Experts of a small language model: 14 layers, vocabulary 4096.
Below are experts of layer 7 (counted from 0) of a mixture-of-experts language model. Rows are named gate (a neuron's input weights, with its number), up (a neuron's input weights, with its number), down (a neuron's output weights, with its number) and show model dimensions 0-127. Each number is 50 + 10 x the weight over its row's rms, rounded and kept within 0 to 99.
Before each expert's rows: "gets" lists some tokens that make up at least twice as much of what it gets as of all text. This comes from a sample of Wikipedia text that the model never trained on. Tokens count by the router's weight.

# expert 38
gets: ")", " S", " ", " N", "%", " s"
gate0:51 46 58 68 30 56 62 34 64 53 53 41 50 42 48 54 39 44 28 40 46 41 35 45 43 54 41 42 53 35 53 51 62 34 47 56 31 54 65 50 48 50 58 34 58 53 52 51 43 52 52 51 61 56 44 43 47 40 55 19 47 56 37 37 45 51 45 39 57 46 45 51 53 64 40 57 59 55 76 49 46 41 45 60 48 58 53 37 31 41 51 60 23 41 38 49 55 64 37 49 46 56 73 71 55 54 49 52 55 58 62 40 60 56 41 65 45 45 59 63 52 33 51 54 54 35 46 41
up0:44 50 64 57 44 52 65 64 48 43 39 32 38 50 65 65 52 31 31 62 31 49 39 37 46 59 37 34 39 48 38 39 64 45 47 53 43 40 60 51 43 51 43 22 36 74 54 63 50 50 42 45 56 50 35 38 56 45 59 37 33 55 49 48 59 63 37 53 40 39 41 49 52 45 49 35 54 39 44 44 50 57 45 40 45 55 48 52 41 60 47 54 56 51 46 53 74 78 46 50 59 59 33 62 39 45 50 56 58 59 46 52 35 39 40 55 48 50 44 61 40 54 33 46 43 48 47 43
down0:62 58 50 47 37 57 60 62 54 53 57 52 60 39 64 39 61 44 53 50 74 48 62 53 32 32 45 54 53 62 60 43 38 49 43 50 41 56 61 41 51 46 50 49 60 57 43 40 50 58 48 47 63 59 50 59 52 35 72 34 43 29 54 50 50 46 57 66 39 46 37 55 58 54 62 59 40 52 45 33 46 45 59 27 54 38 60 51 63 55 34 46 37 50 48 51 36 32 66 43 53 47 59 53 39 53 49 37 52 67 36 65 60 52 39 64 36 58 56 55 56 59 47 64 71 42 34 63

# expert 35
gets: " the", " one", " an", " two", " that", " team"
gate1:46 43 49 46 46 32 58 27 62 44 55 52 51 47 28 35 44 51 36 48 28 45 43 61 43 50 37 61 48 66 32 52 52 49 62 31 58 47 40 74 58 56 45 53 60 50 51 34 50 58 39 55 51 32 67 53 55 52 61 34 44 40 48 51 47 57 62 34 49 56 34 52 46 48 50 31 51 69 47 45 59 55 58 53 58 65 49 45 48 63 25 44 47 49 42 60 60 41 64 50 67 63 48 61 49 44 62 34 51 51 59 52 55 38 62 57 45 58 39 51 57 57 45 48 25 57 53 58
up1:50 47 42 50 43 60 46 73 49 52 43 57 56 62 55 63 47 36 54 46 56 52 54 51 66 50 64 49 54 38 76 57 43 72 46 55 37 50 64 24 53 42 44 44 43 60 47 62 40 33 62 39 43 66 28 65 48 57 23 52 49 51 49 67 53 48 58 48 36 44 52 35 63 55 57 62 48 40 24 53 48 37 50 46 48 35 58 50 42 37 52 55 47 33 46 54 32 50 41 68 39 53 46 52 65 55 50 59 52 62 50 54 46 57 46 42 54 50 48 51 40 47 52 49 58 42 61 73
down1:28 54 46 61 75 58 48 49 51 42 41 45 62 62 56 60 56 58 50 58 59 55 59 42 48 47 53 51 62 43 52 28 27 57 44 49 56 55 41 47 38 32 43 37 45 39 51 58 62 34 46 44 44 57 38 37 53 37 42 66 57 41 29 27 38 40 46 50 65 59 60 31 60 31 40 49 50 37 52 53 43 50 54 54 53 46 61 50 60 51 40 65 39 47 54 45 43 33 53 56 56 64 58 40 58 58 52 69 55 51 37 35 53 49 37 51 34 44 61 29 51 50 51 37 58 39 55 53

# expert 24
gets: "y", " |", "The", "'s", " he", "s"
gate0:58 41 46 65 48 54 48 38 63 45 60 47 44 43 58 41 51 51 32 38 44 38 65 55 57 46 54 55 37 57 60 46 56 47 37 55 59 29 53 47 50 33 69 57 42 44 61 67 57 38 42 44 29 51 69 63 57 49 37 54 36 51 57 49 43 52 56 56 43 65 37 43 45 48 36 60 57 41 54 62 62 54 37 35 44 54 60 60 54 68 56 56 51 52 47 46 56 61 50 50 44 50 50 51 43 20 77 55 56 51 38 39 37 52 41 42 43 44 48 66 45 30 37 65 51 39 66 48
up0:50 60 68 65 49 54 72 60 44 31 52 54 61 39 61 58 46 48 63 43 53 60 51 54 38 68 43 51 37 49 44 39 35 32 66 50 49 55 46 33 51 66 29 67 36 58 60 54 36 48 49 36 50 55 43 57 51 41 49 25 45 40 48 49 50 40 49 40 37 55 54 37 54 63 43 44 39 62 60 33 54 44 45 60 47 57 54 50 41 43 60 44 34 52 36 59 60 55 49 57 45 56 45 53 51 27 28 60 60 56 47 57 59 54 74 48 54 46 46 55 43 52 34 54 32 50 58 49
down0:34 43 57 65 37 65 54 55 44 57 45 39 39 52 50 53 58 36 48 61 50 66 53 44 53 59 47 30 56 48 41 52 42 42 44 40 54 46 44 59 55 47 32 60 31 47 53 55 54 74 41 53 61 43 62 56 61 37 50 57 65 48 44 45 61 29 52 68 44 46 33 68 37 30 43 48 52 53 48 57 52 38 51 37 27 59 58 44 30 48 52 49 59 63 48 68 68 48 31 41 37 44 44 44 38 46 42 55 61 39 48 50 44 47 49 43 52 68 37 40 62 40 58 40 57 56 47 36

# expert 26
gets: "ic", "al", "er", "ar", "y", "or"
gate1:47 44 50 63 56 49 52 57 45 37 48 46 53 44 68 42 65 56 55 46 54 54 41 52 38 42 32 51 38 55 39 53 34 54 53 53 55 30 44 42 51 37 77 59 50 48 52 49 42 57 55 55 59 46 53 44 65 52 67 42 39 29 39 61 47 48 26 64 56 64 46 43 54 38 46 53 59 54 50 54 45 55 63 51 12 49 30 54 64 58 41 62 62 49 46 25 56 59 52 65 71 52 49 63 50 54 49 56 38 61 40 54 36 45 36 55 41 55 61 46 40 57 57 57 60 50 44 54
up1:47 38 60 51 47 50 44 49 54 38 52 46 46 45 48 42 48 37 46 37 51 47 45 63 43 53 48 38 42 47 48 74 60 62 48 53 57 39 46 33 50 39 49 59 61 55 59 55 33 48 66 65 58 61 51 46 49 68 65 48 29 42 41 58 57 74 45 48 58 48 50 70 64 46 47 61 59 59 59 50 45 43 51 51 23 52 27 37 71 40 50 70 41 39 47 38 46 55 58 61 52 58 61 46 47 36 43 46 63 54 46 55 40 40 55 55 54 67 59 42 59 47 51 30 68 52 58 69
down1:34 42 44 46 41 62 72 35 46 50 42 56 45 61 61 32 57 69 56 66 39 49 74 69 61 53 45 46 52 55 39 58 49 53 34 64 58 56 44 63 57 48 51 46 61 45 48 42 49 55 34 44 37 50 56 73 51 61 38 52 51 53 41 65 47 49 45 46 43 46 40 41 61 59 67 45 46 76 48 35 44 28 40 44 41 42 60 42 62 41 47 42 44 37 44 53 49 39 42 70 51 54 58 41 54 65 29 54 39 52 44 64 55 56 54 54 42 53 56 62 57 45 66 51 53 40 41 48

# expert 16
gets: "\n", " |", " and", "-", "–", "ed"
gate1:56 54 34 66 32 53 61 35 62 49 60 47 69 54 43 51 37 57 41 46 44 56 39 47 54 49 58 57 65 61 60 29 55 62 48 30 60 47 54 37 61 29 57 60 54 54 51 52 50 55 43 36 41 48 53 59 54 56 72 43 38 38 40 61 56 50 37 49 54 54 50 67 47 54 52 58 49 47 50 43 48 52 37 54 52 53 42 44 67 54 37 44 16 61 50 53 55 52 51 60 66 44 50 56 58 51 41 54 59 44 54 56 58 48 57 57 60 75 40 57 60 56 45 47 65 26 59 72
up1:68 58 32 44 49 66 66 50 51 48 50 44 57 42 59 48 50 56 53 62 38 58 49 30 44 40 45 63 35 60 66 21 60 58 35 53 60 52 57 40 57 36 47 64 47 44 50 48 45 41 58 34 26 51 50 48 67 47 64 54 41 56 51 50 46 30 44 53 47 48 48 52 33 48 47 51 51 57 28 58 56 55 49 58 45 58 53 46 66 68 41 55 40 62 41 54 44 63 48 47 64 51 53 52 59 57 33 60 59 52 46 41 80 37 52 52 53 39 48 48 52 45 46 43 54 32 71 54
down1:49 65 47 55 56 45 59 73 32 66 55 57 36 50 64 36 45 48 48 50 49 60 57 62 49 48 57 58 33 39 43 43 47 58 56 45 48 63 45 52 55 48 45 50 53 51 25 51 48 55 41 61 26 51 43 39 55 47 51 33 58 55 52 48 54 42 63 52 49 39 47 52 41 49 44 36 42 32 46 52 40 36 56 56 46 55 55 47 62 47 55 41 75 52 39 66 57 56 55 62 46 74 61 60 49 70 31 42 65 50 52 60 60 66 42 32 58 35 33 37 63 34 52 34 54 54 48 46

# expert 0
gets: "o", "as", "a", "is", "os", "an"
gate1:52 59 49 51 39 57 46 70 62 38 60 43 46 46 31 39 36 56 56 65 49 61 56 44 50 57 58 43 50 35 40 58 40 53 36 42 41 46 51 60 61 55 53 43 51 55 58 58 52 70 53 44 66 32 64 66 58 42 58 52 47 63 44 19 39 56 53 62 65 46 49 48 41 46 45 51 58 51 46 59 64 53 47 38 47 57 38 47 46 68 62 60 56 56 69 55 47 35 47 44 56 61 37 52 58 31 38 50 47 39 33 50 64 44 52 44 25 64 62 38 45 38 36 57 46 51 67 46
up1:49 63 36 54 44 47 22 44 41 49 46 47 41 47 51 74 62 34 49 50 52 57 53 50 62 58 41 48 54 58 48 55 50 59 41 61 49 49 53 42 39 53 50 49 60 46 36 34 48 50 48 44 44 70 38 57 65 52 56 35 49 66 67 56 69 47 32 36 56 30 49 55 36 30 41 46 41 58 47 38 59 67 45 26 53 49 65 38 57 45 61 59 58 43 42 59 52 52 47 46 39 48 66 40 42 86 47 54 61 63 50 57 54 56 56 53 40 42 37 50 48 53 51 62 43 44 57 59
down1:40 55 60 44 60 57 61 55 32 55 24 54 54 45 56 54 66 58 51 44 48 48 41 50 58 49 24 34 57 54 45 30 50 53 48 58 66 60 25 50 42 58 58 63 36 47 41 42 59 40 51 53 36 50 50 33 45 58 51 62 42 31 48 56 52 60 38 46 48 51 51 39 48 35 54 56 48 68 57 59 42 33 48 44 33 60 40 49 53 50 23 45 43 45 58 52 76 38 60 59 51 41 63 47 57 51 52 47 61 44 53 44 37 40 60 54 49 47 61 50 59 46 34 45 60 52 73 46

# expert 27
gets: " in", " to", " of", " with", " for", " by"
gate0:47 55 51 58 52 51 44 20 40 55 59 68 52 41 41 41 61 67 29 40 55 56 44 28 44 49 57 54 55 55 42 53 59 30 48 40 34 33 41 43 43 39 47 53 60 36 53 53 34 38 26 41 52 47 48 41 38 38 54 57 50 44 27 52 59 56 59 39 54 64 44 54 45 37 32 46 55 44 49 64 39 47 42 55 47 48 59 47 49 50 44 60 71 55 59 47 58 67 40 55 42 61 50 52 47 37 33 49 52 44 69 53 51 41 38 57 64 59 61 45 52 51 59 45 69 47 35 50
up0:38 63 43 65 58 64 39 46 43 46 59 59 46 61 45 46 41 56 25 65 56 52 41 56 44 60 39 68 58 34 32 53 59 46 60 48 33 34 44 48 33 65 42 51 37 39 50 50 29 48 34 48 58 50 42 43 56 58 39 48 58 68 40 58 43 46 51 13 33 56 46 46 57 56 40 47 61 47 34 50 50 41 43 55 55 43 62 61 57 60 46 46 66 51 38 60 53 64 53 36 63 43 47 65 45 35 40 49 45 53 47 53 49 48 40 56 63 54 55 52 58 44 56 44 63 54 51 38
down0:38 66 61 51 63 62 65 63 51 45 39 50 37 56 56 58 58 65 53 47 49 68 46 53 51 26 49 49 55 44 40 58 27 61 62 47 48 41 45 55 45 62 51 47 74 37 40 47 58 54 40 43 57 63 35 45 36 37 50 55 47 45 39 49 56 45 34 68 61 41 49 34 52 39 60 42 43 46 65 42 41 64 60 65 48 55 48 61 51 70 56 45 52 52 39 59 54 70 54 51 49 62 50 40 60 53 45 43 62 48 42 63 48 70 47 72 41 60 64 37 53 49 48 61 54 53 47 70

# expert 18
gets: ".", " |", "in", "ult", " organ", "ent"
gate0:47 37 51 58 68 57 59 44 56 58 41 79 66 46 58 52 40 51 52 49 71 30 25 56 49 36 52 43 57 39 61 41 44 57 44 53 36 35 53 43 39 50 63 45 48 49 57 42 48 52 50 35 42 39 41 48 46 40 56 62 50 57 58 79 38 59 57 55 37 63 44 66 65 54 46 42 38 42 43 59 38 63 44 41 54 49 31 62 54 55 42 56 57 60 39 46 48 45 70 47 56 48 48 63 60 51 41 48 42 50 49 47 33 49 51 43 40 41 58 47 49 56 39 43 52 24 35 58
up0:59 58 52 52 68 38 63 35 55 52 51 68 62 56 69 57 55 64 47 43 40 39 42 59 39 55 30 31 60 43 58 51 64 65 49 61 61 43 52 53 73 43 48 51 53 53 47 39 25 55 64 52 48 34 54 39 49 56 58 46 51 51 49 57 62 62 51 62 43 77 53 58 44 53 49 56 49 57 39 49 43 49 47 55 49 52 36 53 43 62 44 47 58 52 58 46 49 45 62 53 54 55 53 81 56 73 44 63 40 64 53 54 43 64 47 43 41 49 42 61 57 71 63 36 59 46 54 44
down0:46 55 64 59 47 61 51 52 37 38 62 52 61 52 39 41 63 57 44 49 46 60 46 38 54 65 53 46 56 42 38 37 41 50 46 38 52 64 68 68 51 59 55 56 62 60 36 40 58 42 46 39 62 59 41 45 61 58 34 53 54 62 51 60 70 46 59 59 63 42 58 69 42 42 51 56 48 61 55 60 56 31 51 46 61 54 46 65 35 47 51 23 47 41 56 43 35 51 40 40 62 36 62 61 67 58 53 41 43 29 65 59 61 42 48 52 54 35 56 30 56 49 59 53 33 47 59 41

# expert 17
gets: ".", ":", ";", ").", "==", " but"
gate1:63 37 43 40 68 37 61 51 49 48 51 48 41 40 29 48 43 61 60 37 59 37 49 34 68 56 60 42 42 58 57 47 48 25 59 58 58 43 51 57 48 44 56 55 65 71 67 44 41 59 45 63 61 45 67 40 54 62 36 67 63 59 55 33 48 58 40 55 56 59 43 43 56 37 34 55 50 55 55 50 58 46 52 32 49 59 48 56 43 51 48 72 52 59 47 41 52 41 40 50 36 55 64 23 75 46 56 57 53 46 45 57 32 50 48 43 52 49 44 55 51 55 51 49 52 43 48 70
up1:41 43 58 54 30 55 45 41 40 43 58 53 48 73 55 38 48 53 44 69 59 56 54 49 37 46 34 67 62 33 57 61 61 55 33 43 43 64 38 40 34 42 57 50 38 51 34 61 54 61 36 31 38 47 42 53 52 42 63 43 59 50 57 56 40 52 51 36 43 60 55 55 37 50 53 42 56 44 56 53 44 47 44 69 57 34 67 52 56 65 39 34 51 27 46 45 50 67 57 48 54 49 44 57 42 53 57 34 62 39 60 40 64 44 42 58 44 62 55 38 39 43 43 52 39 66 44 38
down1:35 38 55 56 52 59 64 28 38 41 61 54 40 49 35 50 52 47 47 63 60 41 52 48 48 59 54 54 56 54 52 56 48 47 36 52 40 48 67 64 40 63 46 62 55 35 46 63 47 56 36 53 61 44 66 50 57 62 61 49 62 35 55 42 42 42 39 38 57 65 57 46 49 38 51 34 52 46 48 58 49 51 65 46 60 65 39 52 46 54 19 32 55 34 63 51 50 56 43 75 55 62 40 41 51 43 50 40 56 38 55 43 34 59 41 44 55 66 54 38 74 51 38 33 49 47 65 51

# expert 9
gets: " the", ",", " 1", " 2", " W", " g"
gate0:52 66 38 60 39 56 54 39 40 52 56 60 50 43 46 43 46 70 53 61 69 54 51 35 43 50 58 57 56 48 56 49 37 48 47 51 47 20 53 50 56 46 52 63 39 45 54 64 64 29 63 45 42 43 60 52 49 41 52 49 62 62 39 51 58 47 52 40 49 56 44 47 41 61 49 63 33 50 37 68 59 60 58 56 53 58 54 52 52 39 53 61 58 42 50 33 44 53 53 58 56 60 64 44 48 35 66 55 50 09 39 44 33 43 44 47 54 27 52 38 57 67 59 55 50 65 46 44
up0:67 51 37 58 29 58 45 58 47 56 63 74 46 46 54 54 54 61 57 56 75 54 61 65 46 63 56 45 43 47 64 45 46 39 35 53 61 46 55 48 55 38 42 69 44 32 52 68 65 46 43 35 46 52 70 63 61 40 58 55 48 46 33 40 43 69 48 48 66 50 59 53 37 43 52 39 46 31 36 43 67 48 46 66 57 43 56 60 50 35 50 52 49 50 43 46 41 52 44 56 52 49 44 33 57 50 53 58 55 29 50 47 34 49 46 37 43 44 60 54 64 66 66 51 50 62 45 49
down0:45 34 26 38 29 50 39 44 37 55 62 41 56 44 61 52 50 39 47 51 58 55 54 43 64 51 51 30 41 53 51 59 39 62 62 34 63 50 38 60 47 69 58 56 66 39 34 48 53 50 53 45 38 52 38 56 38 54 35 45 57 46 62 51 58 58 38 57 61 41 59 52 48 35 70 44 48 58 42 36 48 42 60 57 54 45 48 47 58 52 61 38 57 37 35 71 56 41 46 73 42 49 53 46 47 50 48 62 52 38 52 51 38 41 59 37 44 67 40 34 68 58 64 44 49 58 47 70

# expert 15
gets: "|", "-", " ", " (", " B", " of"
gate0:28 57 49 60 53 71 62 12 58 44 46 62 50 42 50 37 38 58 49 70 36 50 50 36 45 49 45 75 50 54 46 46 55 66 37 38 48 50 52 56 39 52 58 35 56 50 53 56 50 49 44 39 70 50 56 47 48 50 61 45 37 44 43 49 51 57 51 59 48 65 58 55 54 52 43 39 40 46 32 56 54 43 46 58 40 49 24 51 49 57 51 56 53 46 75 35 74 44 63 58 64 58 42 50 42 36 58 34 48 31 49 44 57 52 57 62 63 49 46 52 45 52 60 45 48 47 62 52
up0:25 55 48 52 39 50 61 31 57 52 38 54 56 40 44 35 32 43 41 64 46 49 49 47 53 61 51 59 45 35 46 56 56 71 40 47 56 37 69 58 35 64 59 36 52 37 46 29 41 49 46 47 65 60 42 61 46 49 53 40 36 50 40 44 48 45 45 49 40 60 61 50 52 54 60 40 45 45 29 37 43 37 41 69 36 48 36 59 49 64 47 44 51 55 65 53 72 39 67 46 55 42 62 68 38 48 63 52 62 56 55 54 58 59 50 64 60 44 66 46 50 53 45 37 39 46 60 41
down0:52 40 39 43 53 45 48 56 47 53 53 48 68 50 46 51 55 45 51 41 45 66 40 63 55 57 45 45 47 45 42 52 45 34 60 58 49 55 55 71 50 55 50 49 43 50 45 29 55 53 68 48 44 59 40 49 61 74 50 52 60 55 49 57 30 69 52 48 44 47 63 44 66 41 62 67 63 49 51 42 50 21 52 47 40 30 52 68 36 62 67 50 37 29 31 52 70 46 48 56 44 57 59 62 70 57 42 53 53 62 60 70 53 56 52 62 57 49 39 47 37 38 42 56 59 62 41 51

# expert 33
gets: " |", " a", " and", "°", " who", " b"
gate0:43 36 49 54 58 43 61 42 44 31 59 60 37 39 37 47 40 40 67 37 45 44 52 58 65 46 53 60 40 40 60 42 54 56 57 31 41 61 28 65 38 63 62 49 49 60 56 46 42 41 44 38 47 65 53 65 67 56 60 51 47 50 55 46 28 56 58 48 53 75 23 59 58 65 49 33 68 55 40 51 55 50 45 61 48 62 40 46 42 57 55 43 62 33 53 59 48 34 40 56 57 51 50 54 55 46 52 32 47 50 44 57 44 66 42 60 49 61 60 57 52 61 51 60 44 42 36 57
up0:52 66 39 49 57 49 63 45 45 61 44 41 51 58 48 61 78 53 34 60 33 37 44 48 45 51 51 41 41 64 19 66 47 47 51 61 63 45 54 35 54 68 43 54 40 59 58 58 49 63 49 48 42 40 49 41 40 45 42 57 47 44 58 45 60 49 45 53 46 32 53 30 52 47 45 51 48 43 68 46 60 51 64 29 55 47 57 39 34 33 50 56 49 54 57 43 62 49 56 41 44 54 68 52 69 59 46 71 60 64 45 33 54 47 57 32 58 38 54 43 53 44 42 34 50 46 65 49
down0:50 51 40 57 53 52 46 49 39 52 52 51 67 45 48 41 43 51 23 58 35 48 41 62 52 46 66 28 57 39 47 55 54 32 46 47 49 53 42 47 55 66 61 52 39 55 45 56 64 51 27 38 65 44 73 37 73 35 40 32 50 40 62 43 62 42 71 53 56 61 48 32 59 34 46 40 53 56 55 42 50 48 42 44 34 45 55 51 51 51 51 46 68 46 40 55 48 61 33 41 36 45 47 57 56 47 57 52 33 50 48 52 66 44 35 41 47 42 56 39 53 55 47 56 42 32 29 52

# expert 21
gets: "-", " C", " M", " \"", " T", " and"
gate1:41 46 44 62 52 42 53 62 45 59 50 42 53 58 43 44 47 60 37 58 43 42 50 51 56 49 40 55 53 60 59 67 53 38 52 54 47 55 45 58 40 54 41 52 46 45 77 45 44 81 55 47 59 55 42 59 58 45 50 52 57 68 42 51 58 60 23 43 50 65 47 66 55 71 48 47 73 36 39 41 52 43 49 41 63 75 55 78 46 40 41 67 41 55 58 52 63 51 42 45 53 48 52 67 47 43 50 36 44 40 33 47 51 44 37 36 50 42 51 46 37 55 45 37 70 55 44 46
up1:48 60 54 41 52 62 53 44 45 49 45 69 49 41 57 50 66 42 63 46 65 54 38 52 47 38 37 40 53 54 41 44 36 54 55 49 43 44 60 37 56 38 50 65 44 45 39 61 72 32 44 48 45 23 63 43 44 39 34 56 40 32 64 47 55 53 68 69 41 39 43 45 56 47 46 41 32 61 49 55 44 64 53 49 36 53 22 33 63 58 51 43 48 51 49 54 38 57 49 42 57 58 61 32 67 57 61 65 56 54 51 51 46 50 63 46 42 59 47 65 65 48 50 60 44 45 64 55
down1:58 49 66 58 42 63 38 45 48 44 50 45 45 39 53 56 48 62 51 64 28 44 46 45 53 62 60 57 49 31 64 42 54 47 38 34 38 39 39 48 43 50 74 64 50 55 48 62 62 42 53 36 53 34 53 54 43 36 52 59 38 55 42 62 54 51 45 54 74 57 39 51 42 55 29 20 50 68 43 63 57 49 43 53 47 50 58 43 65 36 57 72 41 66 47 48 55 61 50 36 59 65 53 57 32 51 40 45 52 37 47 52 51 54 54 47 49 65 62 38 60 46 49 53 44 46 71 50